config = dict(
    d_model=192,
    d_expert=112,
    activation='squared_relu',
    balance_loss=0.00768,
    balance_bias=False,
    lr_router=0.000982,
    beta2=0.95,
)
Below are experts of layer 11 (counted from 0) of a mixture-of-experts language model. Rows are named router (the router's row for the expert) and show model dimensions 0-191. Each number is 500 + 40 x the weight over its row's rms, rounded and kept within 0 to 999. Numbers have three digits each.
After each expert's rows: a language model's description of what the expert responds to. This comes from a sample of Wikipedia text that the model never trained on.

# expert 38
router:491541526390496528539448528443519489520492561577456498460465494476471489560445407524472529435617535415503503568513417563489472514488530507481509509534503466430499475437545449466476495471557518535467465490493456521513498423569478534541479466531521507543506507478547466514471458552522399483563470492500473498533473505540534522562540525537524530503452544550529458526581518495433521518518490564510494458552512479500525416478561548464546464478519467470516543476503475554545564479520506551545517541454501457544522433483508429443486487550488573511536483576468454483490482456490508539
Consonant-cluster name pieces. Middle pieces with l or r clusters inside surnames after Mc/Mac/O', such as MacF-arl-ane, McD-erm-ott, O'-Conn-ell, Bl, Sl.

# expert 28
router:463537495545484489482498458538532487553508470522428490495507550535516548550510489517480545460498558514472571479527518553513561544497492512454506531476506533546508536520531468458546508409519516411543531513417446464518565498476490452498431501508523426530475452476432467472443502536458487623447510448501555473527503565487442482384448546520558554482550507494504543516490443519556518445541549512503516534488487477535515434550442480589520486513478412498483494544454595535427474485459472504469547481464503540597503550511506470470526539482454497487447519476482561538480458532492463451
Digits in figures. Individual digits inside numbers, such as populations, densities, coordinates, times and codes, plus unit tokens like km, sq, UTC, ′.

# expert 2
router:491484526512514434494461481482503538446420500509525515559472492571468488485461486498480545536482553506513424550483576531471484521450509473484435555481459475504515538527517487552547495508445469522472561450463476459539537569511563508488437488499443522475482446457464539448492533492490538580476523461454576491514521537507504459464513390441488551455480449478576529493480514510537538494537558451507476525540507484503457409560552383502513562432495511523542423431471534455594525494529525471521484463444554545488524480490424527534595507511439565528469545487449551516498477500496487490
Year digits, discourse openers. Final digits of years and dates (201'0', 195'2', 194'1') plus time words and contrastive openers like century, ago, Although, However.

# expert 26
router:491538535553516515480450506558467502457523498512493500473515490500573586498536437395479523521554541476456449412517475541497494487514456517484475526463564492563530453493499554496487404558494500476524509543484543452503436521575533462554486494571550500453471533463458550472507430521513571499453480455523458461481438501529504466601470456472470537494532507518532561539469491458552470446506478537511518505470479489481506497547450510527519508494588529575538464549511574397517489536436443458473512440536544489537420507554474541552469483518489485522589520466530575468489499433483467455
Title and brand names. Words and pieces completing titles of films, games, companies and products, such as Blue World, Sleeping Beauty, Honda, Toyota, JPL, -idae.

# expert 0
router:526477497469434502541499426431509530464581526510526497519484515536549508464530532483491517446565487444578550448473546515476510518486541435574477465439393488480423549526542503490500508465496481521495451524475448469585520479506525499508479519517434462511462451558476480519524550458528565590501532523525496522459512477435470465456510415530505462526482410488446549484504580565543472520555450507522544557499426537512439504447456437555472458506561526498551540507569447468557442499532525539518509528502519395474475491495512533523499518582511499535490572499477483473509512439491475549
Verbs in narrative. Verb stems and endings in biographical or historical narrative prose, such as moved, continued, wrested, to relieve, buying.

# expert 49
router:479534440516490523499462529529524478500461489531403418497543527556485534516514431511475490474486442551501489447534446522423534488493468533468415464485500460550521463463508457442545554509432428463546544498475410506522539506516463568543526500495524488549483485457522553499390569455492481562483469509525461485484522501453506464442445517548493535493517532518544507551463488594467538512582492538520567569561534545503515509490463522505540505527494444420445466544506548457483428536484510508442470581506537544537498484487507485442506563461466555488447518506551528576478474580515464461
Coordinate and measure digits. Digits in geographic coordinates, unit conversions, percentages and dates, especially decimal degrees like 41.389933°N.

# expert 7
router:479469464549486498506467536510489472525493530485442440442556496557506490544490447535528511477490492524512472519569526506376520522486520448531511552433534543569484536483447474526496494533470503386528482510473520457540508504512530574477544476439579521479482553519485480514453484463485516475467468489529429511460579469531415503501513540537450445526548513514465521517510434586524537539555553495518438545475502538446442512516454446539505532465476507488456501575579484549532449506507476457571499459457552511602508478491555463445573524473510510576440475446469525520473464558488432436
Money and stat digits. Digits inside money amounts, decimals and sports statistics, often after $ or a decimal point, as in $6.8 million, .440.

# expert 11
router:474548514509587532441482516516459542524541510541510557426552479510559602522528490422497470492510494514509414468527504538553508446493477531511465512446580506570555463497519510486505443499526467461508492567502514442484441446509493461539560518568497499462428525446490522480511458488472530444455481427528463467513394457499523466501546510466483572570528543497568591518482466484555516415549474478489490481454456504468507492567462507507509509470584427532531490491497535468561487531466430503426563468538580495459491500500415505553463501508453495562541495463544530516533492466484479495
Taxonomic name endings. Final pieces of Latin genus and species names in species lists, such as -idae, -ensis, -aceae, and endings of other proper names.

# expert 20
router:517505507493496518493488466509483540477513517458515529476539503523568593452532476435419522542511545458474477425563451532535468508529528481511499476483545491522469472514514480456436427525459531504526519498481541434475449446540533529531534472588545502447466583493471552514538465462525584442498451458495515435495460510518486498617465477512477496515494460434560540467437555467525470459521510506559466490479483517453469547507434510457482527495549489569539481549556557449583501558447420512483504457493528485539467526526461543501473460445484501499583461451585589467553488417498500485
Name starts, capitals. Capital initial pieces beginning names or title words after commas or colons, such as W-, P-ader, Robertson, Liu, Noah, Hotel.

# expert 27
router:499558444548571460512519541536517467458515492550493540477501448448461450438539481568595524456546515485498508497489449464543582525520571465459483472566508461481409516549460475482538487525520467489527501444547527486496526503536500440469547515442522486470461476507496486498509555505503463440538414545520525576581492566508456553475477441484476513465478506515541435531506489483440512500533516553466534483604530537466533450437532546489556467503536491459475536466443543460495483474477531517521562506418512484451548526496533493422460474505460560497515466476436514460585467497420490602
Place-name initial letters. First letter or syllable of proper names, mostly foreign places and Slavic names, e.g. Jena, Jeddah, Fasano, Padstow.

# expert 25
router:508545479441426483522492565425443586515514503482416505591525539534554414556522518520513564556546467570542551516497521502527579471553512464556415477465509483558510532509511562455581528491506489544522460498448467425518437495451493470407520483434477457590493491468486481507521475484532506474500490572449487531510516559542422472499535449493493499492439454485521521458556467515485456500498434486521452496521465553563464546445506554500509478456416503477537551456554511497471498512486484514499464599559499449469526454497475535505443427529550482472504497470478499509474525535481487497
Place and motion prepositions. Prepositions such as to, at, from, of, with after moved or located, or before places like New York.

# expert 30
router:576406504559496525449531501502540497547557502548528486519432516458492531474543411463471521500468509507447428440430539558509551543482490521432527521565533453478469535471498490478566529447477504470551525564505430521504559414495451440518441535553555446522471496501530471539457461560528514484489533454526481482497391505498488577442467552571522468506505484474539527578525427499495465439571520465459487505458490440510490537520514496561488527563588463518480518479451459450490530502480507483472529439580487518524519506485510527511490516558476589424540505448538514495540478510517463493
Taxonomy infobox entries. Values in taxonomy and infobox lists, like Order: Coleoptera, Caryophyllales, Class: Reptilia, and -idae, plus genre and music labels.

# expert 23
router:518469492569466560434467530456442505470447535495498542488570464481513480568434461577567482503527475597542420513528495593502492475442485477530561496482570459533511510485541448505530471508510457502468460503486519417446480457455469482564533504438502530515478529454533509518556603507595504453492499431489431488481465448476502571544522551494494520451526440601446469494541480504495489509435522518493505489497535570441496489481501544429562502440479483487537516498532444541525488493453521510444459476464488514515535464460476522549488492518495460587411505484460468591511530509483480520
Initials and first names. Periods after initials or abbreviations, as in D.C. or Franklin D., plus common English first names like Robert, James, John.

# expert 22
router:552447565518525490470474488428542511509437539510571510484477520545474559457476435547582477548496496503493434516445507510515472502564569502480535493554493450537447461548510582439492491474504485564494485476527435498493433504513485440495502503496440544480472447436481532471527543545541543530464437539427470486563520573507485433454492473474530468468490510488580523513459502547451573483560540412505468469457533483446523519576502485455474458536431534567564519478507556497595541462492525554529456443472476477453554508491493487458561500475509460487542465435517454491484468508423548529
Month names. Month names in dates after in or on, such as on October 4, In June 2013, from December 20.

# expert 39
router:460503510515509440459561523486517525506458451479564544492559477487519529481500484475468520419465526475447487545462507428491492509468571561509503441436500572434453451572532552471462492492554525462553503470531515471567539452458482427533536489539425517542517534442524491527528539517484536413529551496446485499469448459523528561523530516473456535493437521517521503537429522573485500460473496566627510488529489437490545457506467492557473462525495458437511507499500465528491521514487488496487522534506451597539488484461497489496561558455509485493426492513457457539608430433511553576
South Asian name syllables. Inner syllables of Indian, Middle Eastern, Turkish and similar names, such as ak in Sivakarthikeyan, ish, Khan, Raj.

# expert 50
router:452470477439479560481543563468519491509522468505562522504478513531500530512435470543504511472538460438553514538582493428566554528475542519550484478506502466516455490478477462426423564454479516470449414516511537488507503461584480513566510511521519571554529522460509424502519524487454499423490513570576467495567456510548579542511503492443525503491526529529502465493470476528565506435452479538562457560503480475526483523522490451544542403457447453444520485447575447557543473485480517517469467459480484513519471411479497467466519508566529447469442560530542453480507474487409526504
Mid-surname syllables. Short syllable pieces inside surnames in tables and credit lists, especially Slavic or Spanish, such as W-ors-ham, Must-ap-ić, G-ome-z.

# expert 63
router:504538548475433572443482518465494521508501519502476458538518467449501495577464463526527537465448550425554513490530449561484463568553467449514533553501472548513546462543476448488544551516549552424478515507452487434495521514508499555486515482573515455446422454477506508481498503580433468545427468488547544499497473585569475551488505550544440562532454470575465437471514501569509513464559485514515597529427474485466540405541471473554522450508492473549476484514505530567507463512458488503544499436453508487539474574507516453495538500472503495536479527524524561532444437534479474529
Digits and number words. Individual digits inside numbers, years and rankings, plus spelled numbers such as four, seven, teen in tables.

# expert 4
router:506426444563475496574426550514474490506534384462482389528536578453529481496486497443462477474472483538474556468522468492436532498519447468468477509477490589481549517410528518522467521546528521500541500449508395508450550453507507565553431480537493529506548550431508575524493451584479529452475477577463516573485548510545472514434550516522602492494586487482487483493458439493509530498466475515478452498467500571547517515497452470529486477472554499530470482496522529543557518540564498451505542500455456544550489504555503533507476523455518495514542471483454478515494521500463500442
Sports stats table cells. Separators, hyphens, colons and function words inside sports record tables and infoboxes, especially MMA results, football stats, coordinates: |, -, and, :.

# expert 3
router:571519509471483478513536479564487483518542500512488539493459471501460477504464424550552451399422500477519567507479450467541478525528563492494576510503474517500524462529470581523486509467462561462494504574514536514431539508527532532531497562520543482472484509615485445475508386465506479457551505575556471499532506489504531517564548528498516548502487549553442455392549515489517494525398453505477524483461474453571514527488481558547511531500450548492530487532491418454492540450489550453503440557474507407459492449450509482479524511492465448428483511558441473490472527530499493466
Word-initial Latinate pieces. First piece of common English words split by the tokenizer, often prefixes like inter, sub, con, im, pod, tut.

# expert 5
router:538437470560578486469540451555539520474497447539530533465509471527489432417540507498536539498430500481492513407495503455468507548481502484516483552555503491537484476517465476568458549541427439396463537493508477493416559489482513538454570515502571497467543528582457499477521482523533468479477536478568434533466459464409512536471451529526597452496568477535510557498450440457585549485508530476474449458498508488427568551542532456467495533525534467524496478506479479525512554491477463512493495446474470551473489485507486524484553545485496498538498451493493506565457488510467484624
Biomedical anatomy nouns. Nouns and word pieces in biology, medicine and science prose, such as cell, protein, brain, disease, the e of eyelid.

# expert 35
router:511527465468506446443542536550464462482504559499478416544458462479467445501459471542511554459471509412522472550542446528505506546533468552562506561537506520447468498478470453499465493458456531410534539483475558511536520546482519502516484496538525531560437431480505501479412515522494488556489443474545524426589531554444422503533518488446458518451563540494479456473524489512568509515583503555473494483540542501429524512492514516477443486472452494496406453525543487505506542547550469480514476577524584461556559451464450505509514511529492547470425517432596536536506500544495500521
Year and date digits. Single digits inside years and dates, especially the 0 and 2 in 2020 or 2000–01, plus present in year ranges.

# expert 29
router:515515509477510581455417454470478538442445514405456505469496592494541525476502467545436524510495515485499473537481456470494543437512433538501493432522549543537562551504552531527491466501501466464444473500498506461567468521515495465482448511499481483538496492456508591512530508525516513621500550530490509419470474487507537502433465467535480473483473536464504465501529561466633455594575564525499496469468528514563518470503519541489442570519447461488550450482472519481457522552430473469481452440567506548472516432526455456563531544519502486542529550498514541474496422478496490471
Institution and place nouns. Nouns naming institutions and administrative places, often after a proper name: School, University, County, city, town, district, Museum.

# expert 58
router:464469513537513522469518441496497461471554543502440544481441493476513594507510499369448482561523538506509450470488532546551453497544428488452473510570543490419464472556477461470485429534518510493517533549483516502474424509466529560541515481543483494428460539456548570496505510569512552480464529495519558442560478538434583547517473482546485465463500488485537470490457537461531474477567517514564463489446523528477507468527504491450505458443557499565535500533596467467532492567476488483524493496543542502484512446507516495529511538464535480462564548396544593448521522450455512524
Section heading nouns. Final words of section headings and titles about competitions, awards and media, such as Championship, primary, Group A, Awards, episodes, Cup.

# expert 61
router:533527445470462526448462505558451448496505485456471427552561584442500552452488493420491477484535521461514426512508521553565455557498523418531504485562541520497475521461478500476433422564441529400555552487476551548473487554500417503511481489527545569497556454487458540523391482472491504473471423498518475530477488530467559486547503521542547458486549513496458494520467464521547519517512413500549520523540540549446487489522478518433503479503455462521455527544551522467521515515502530505504538468557594441555555491464485480500529476471437500465472523447569499459514559553489501533
Table numbers and years. Digits and spaces in table cells and year numbers, such as minor-planet numbers, catalog codes, and 2004 in dates.

# expert 43
router:412459491500508491480599547535495577484524438580559489464471521516496500453495485485555527563462487524554472471531496452518559480506413463463581542518537476497487529579462495517517470516502528447498489512529589534437498492540512472514534515451548532482499549490504456540525500479504527503500485447506517415528537483447515430514423442506530456468516530498511479433526482466529536514435491538439502436554559480552489588428487519501527482507445484449444395576509455475463551458484477512499482446512442538471542516477557445520534505462425501537505532450576540487454439502465563531
Capital vowel word starts. Word-initial capital vowels and short capitals in names, titles and acronyms, such as I in Ivoire, E in G-Eazy, AR.

# expert 34
router:534451451481560506495553498529551553536445440539542545474475443506448444434541574479494495471470527520529564424511519519524494438444543527494470547515497498549547473425523444574519518513433430477498562481528506451481502484513548492482550520517560534462547465477489456504510467555584454467518515420561509525448465488437549516498515559522534464486447485542436521472424451475479453551496507430445524489500550467413533508442472548542535507461527501492455493590473478439399547486522502478509501518581455513497579504545544476488511515495511517498469502521454523504446572498540512557
Mid-word letter fragments. Short vowel or syllable pieces inside long or foreign words, especially chemical and scientific terms and names: dioxide, hematopoiesis, coefficient, musculoskeletal.

# expert 24
router:499533474465568535480539497549497520509493492506421444578455557434517534569470429521537467519495486565469416469509561482521514485557481587481494574526531481409506501501429557475532541465536472509501503539515520562501555480568528519535483498495501498478516481526511498476457578513545514464559447434416548467480531564542456509469518489487528532452501525498562515487538456511410474504451499445493447445464460548502459479476506543569483481492583440477475502412484454432539468540481462517472516454576470537479470460523454568473582509480488484509581545480448521520481487546544530530
Table delimiters and punctuation. Pipe separators and |---| rule rows in wiki tables, especially election and roster headers, plus closing parentheses, semicolons and periods.

# expert 13
router:527531470485495428560530498452445572472440506471470502585476535556523519498469456501495520583508539556518474543515570459471469456459472535507476504428524500431549486505525535541522522497537471523440567459507490437456481544635509473432574466427441546472563452503508499466502531493498461564531464521406558588521535464497448450523538444462499507510510432487551515520484518515468442519450512492507531489566497503489465473480496467561519568425555513515531426456527492483517508548529431465495527567487495496478472444464476482566494449509473572542526507524497505536525474525546435505
Clause connectors and subjects. Commas, and, who, which, but, and sentence-start pronouns He/She linking clauses in biographical narrative prose.

# expert 32
router:505520470475494510486512490518482539517543520425499523500533487509570564446536445414425513551517537473453465449555423522521465503527513525543507510476544464509478462522516483457447423518449534498528493509494539456449446477515536493520532479578528492444467579483468566520535466485524511478509436458509536451487490505482496484603466486508477484540486473465547572451432542447506480462524476502608465478507487503494472536513427501499483538490584521585529503545529565461626508557424446514494515441525551480536480556543477520505451476465466511516555459466594591487539502432497506478
List conjunctions, odd bytes. The and or comma before the last item of role or instrument lists ("illustrator and cartoonist"), plus non-Latin script byte pieces.

# expert 40
router:527509485482524519473499473520494527505509512461509537477539498515575576455539475435399513534489539473465453412564436541536476504519535507514507490484537501523486478549518482452425435530449520503534502514490548433459433449523547540523496481580551498451465582467473558517536469461543545467487462467509506444464486516532491508603440495509466488506479476439542543481430552471499469459540504523570496502479472518461465545511413502463475543503557483549544491538566555453577515549439424489483515445491510489535461522527468521519456485471463497558555458450606601484539500431518499471
Capitals and odd fragments. Pieces of all-caps words, acronyms, accented letters and odd subword splits, as in FORTRAN, ACTION, IADLEST, Galileo, plus scattered ordinary nouns.

# expert 62
router:408447552515430512480468549529489434429526517514480439492467507517449500526513458426489501548535536414385499521540443476498567546480445439434560522596543478428492478460501518503522488558560518509500539526496492567542540509477506554525454496446535504590492526567520467515503553567485519493491517498506504484485468534502502474532450509549535490495543461508428542461557433471532492457485421461467465537547451437453511471478514535502549489497530454505467471526556508512507501436557553493563523462519480486488539544427544470534505552531462550464508480497565498501486522555572439434
Music tables, durations. Music discography and track-listing contexts: song, album, Released, Billboard, plus colons and digits in times and years like 2:53, 2020.

# expert 37
router:432538515550590395516502544482503502513490444523513547460542478478487553459528520532491511436462545509442562590542532509428536482508575521516515435500526599470477452554485531517432501429493539511513579541500516507575557423492447446504551528474453507481506448530500468468486532517480472452489476491417475569538500515532534494516428492510428519506447522452532492499490594507471562485501487506577503503503530452500537527460515535450503519492458484414443497537503462544422405481440495454479487556519500536578502489462522500466481555497540492472505509538458530499551562513463519538
South Asian name pieces. Opening pieces of Indian, Arabic and other non-European names, such as Gh in Ghoshal, Kh, Bh, Abd.

# expert 60
router:487499462509482527468461512536550473485509451519444391584582515498472535486452508562491507446455518559516503582503517527497589484536478512459506491454507588534484545477483453546446482533547534419532529526443449464506533449475513501526500514461487491513505509479494526539412574471487481502515457433522535464456527581445535500496489539519525511536514484579406499534563470582528499539549522509553477551476508467440453421497498440452512457546438489451467473572485556550539429451485494557564486514470557534550499450504474452457467509506466530537485510492529474518468456539561459453
Digits in statistics. Individual digits, decimal points and commas inside numbers in vote tables, census incomes and sports stats, such as 31,352 or 32.6.

# expert 19
router:513506510485500494497501472525463524485522521464493529485531502521579593469561453443413531534509548442482498425571460544532470512518544493514489484486543495510473475531506488450451429526471546498517522501474563461449436464495527522521543472587568495458441582484457553511536411481524541463473450457499523470475469501482495499607469503518472493514479455450540555452413555475498454458524493516581479494477491493463463532513414522474486566492574501578526514538550544457606514561433439506491503474504508469534478514532479541481455488498481499510573469459571604484535517439498514474
Math and foreign fragments. LaTeX backslash tokens, rare non-Latin bytes, and some mid-name pieces or plain and/of in titles and lists.

# expert 12
router:473536474577551457515487489465540474550512476524537552504502439434510471626497454576526497418528577499488458463457473501547473503492573515478534514540536471473532449432515485503488468493483419525555521440500441404476551460435486437497504546521543507507543459468502499522526456484525498449556478505557474509487446480525522582541539518565479459473535495483519507520443492545435479512402584551557524505542532496514532523495528504513466456474499481452539527496514465560498492499463530534465498511470486529474500478432478480453523495505443502602439486551515444575479424446542504589
Mid-word name fragments. Middle consonant-heavy pieces of rare names and technical words, such as Agam-emn-on, Av-ign-on, Trev-ely-an, Liriod-end-ron, -osaur.

# expert 17
router:503535562456509585487487462432556512514517520527521532471475489486531481537466558550527515486488478517448465558452494479556539484528540536565494463498453484508538502391582479466480452457534485525532535512518502532591496438461544482543494492510500608504514490479510540481514445484486470460475527549541504506486391507501586518439450442545458439518458474540493481595436461559411481471445444504523522488536507559497501439463479498465529484462501546449585490443512472505462511534453567506482481529469481541487550514506514458479448454481502407458498566534463451501565466506581508522
Mid-word name pieces. Inner pieces of Spanish, Portuguese and other foreign place and personal names, such as -est- in Nuestra, -ast- in Monastir, -amed- in Alameda.

# expert 10
router:597545550463474516449480480467494564536545517465505541498500532491551533458513487526518520493509458561578476498498423547529443484492464521521514458474427499474478582543420534443536498460521483452506456474486493436568457589471486531516489483502498566403535488465497548523522544506469542493508532591485488478487445498492482411478471450443467494472453469489504514486548572578464521534532436478538548480512546555572433502445576521508506494502436541542563541502501459469442430507491487573500477544460546535445482507527494532509483470554589469476527467486461470459505451517459497580
Titles and offices. Official titles and ranks before names or in biographies, such as President, Minister, General, Governor, Sir, professor, plus some team-name pieces.

# expert 8
router:489498561546510551493420513516439523504476539455554556458569456513478562484482490482530549501536504473484427518588471526531463447463448549513491504463529568537571460475482472485540438486569511516468525490516479445524434491639493485502532541504469544532479551435494507440533523503486500502468566486464441471471428429465564456550532519391468484461473528467543511525487493499526455487527465604494518552525477521471434453475540457499512495456530444497529463481517494468554454565504410531449491522515466472498474490500513518541590506500492518548477526533446513543528452408492453514
Surname endings. Final pieces of personal surnames after a first name, such as Horw-itz, Kurzwe-il, Trevely-an, and whole surnames like Johnson, Smith, -ović.

# expert 14
router:526497527486503527477501466499488516460539539486514537484532471545547576462528471410416524531499530438468461439562443542512472523539510460517533514513557483535510485528504474456418456530461506484547515520465511456454414435508546515532500477585548505431442582496443515537530470461537558496483477455528507444475476511491491481611482505528489516521547451435562551471441527459506464458526488530575495489462472484485456521492419492486464550504534505579525533526519571446587514568443445517485498477519523483544493538559483512485454478452496513522562455468571605484557476427524487504
Technical terms, LaTeX. Pieces of technical or scientific words and LaTeX markup, such as software, physics, memory, \frac backslashes, and -ative/-ification endings.

# expert 18
router:445464473495547554486555525540524575500405456486545529495535458463540416426583520532491531465452475420517457494489548441488533450486499551518551534500485490460499478471511500431485463452462428508519474520547498442510517486554470513483514501534492578465477530455516562524483528585501509440450513478522590567495439468454509527428523472510407550459460503505488436526490482584467440467443537536514544556538546506422511510472571528565511511499512454492556474477452512510507459599528560439507492479522497538485556534507523444500459515464532466507479562467481472483559491483498509559
Foreign name endings. Final pieces of Slavic, Romanian, Portuguese or Spanish names in sports tables and lists, such as -ić, -ș-, -ão, Zrinj-ski.

# expert 31
router:553420556526575556466453473551443486477526576455476517559474459539481534475517460550539483529480505552504501494518535567488523546469420498536395525539542489454481497469458554568522558526466454523420446442491534526475509439511495493424486490501545522483574512569509448404406534476471545486497516490430525517530523472542489480469560397398457495446433490508439458529506507567513457534450523500505502514476450506531493525473507456489438555465516460427484482474517510464530507483506459530509511549472470499479481534534498568544576531487487526552505537515483523499498513562516563512
Sentence and section ends. Periods and line breaks ending sentences or paragraphs, and == heading markers such as before ==Early life==.

# expert 15
router:534536537542470509500431447456456499470488519483543557483530499565445543457518543455499474504560552490494487456509504490440502420463450494468471544528470547486518477525514406534506482575537521414485512500480529501508469471586527525511470582530407497543509587532458512461545509481447514558458503547489445517456511433463581465475504488429452434456538474496534560513529552515491461490495505584557535495476557526454478442515512439514521457476543507575515437537445516488527468539522458433455472518470526456488488455437501490532533508496508509569539495558465534497506468409458394507
Nouns and object pronouns. Pronouns and head nouns ending a noun phrase, often objects, such as him, them, forces, players, unit, groups.

# expert 33
router:441481495511481542417548426530541420582507543476491498531462560436498558514452598489540491558543538461494438482448513497481550478524496553455561506527489494462483543469434532483477462415540510523479489616496460538487519467433480586484529483538440418461526435470538491520508500533473497499461457518502537443540530559561534533460488566531454464544574491463492488454516541500515530464430525485478520491504510542552439495454527456565464507484530503585473537503467513479483460525512514539551466466485509507520540438526492544479435526590577480446517502489466487447479476492526477443
Table headers and section labels. Column headers, infobox field names and section titles in structured articles, such as Date, Location, Preceded, See also, Label.

# expert 1
router:513499503542507548463506465449421500530476492446527534542487480498525457457501406420465486562543530534488536485454556479502456475427447545557530553453505488466465549512511536570533465500445466496439542510510529536569549563465543501497488559479459501449534485559397499498545523493511563572450549557485498460446432444502517511490469442493452404459555454468484494508553564523498447551531464520557499488503491479513481414481570507575476529480543503532558454500491457441452481505508450491449458470443515464524478508437491505551574531493510516485528463489462537553585460466511463513
Role and work nouns. Head nouns naming a work, job or entity after articles or possessives in biographies, such as film, song, politician.

# expert 44
router:461530509477529482535515413496502535552453474506514522648488548577502455523434556516514524536530447433543517471498500492463463472445535477474486467524474470419543464505540540479531503538547520552472531496419436456498495507502543480458524532491431454475477459538504445477510484441481512556489531561473553557479539453516405542520578517486506518559554459498510573416488472461441496527462511475560505482585496550393507523525466418525504455460529513493514455518485550529532459494513486451525554531497524446445511497455467552560524485479473511551463450480482432507538494503560451513
Auxiliaries and adverbs. Auxiliary and copula verbs and following adverbs in running prose, such as was, has been, would, became, generally, certainly, hardly.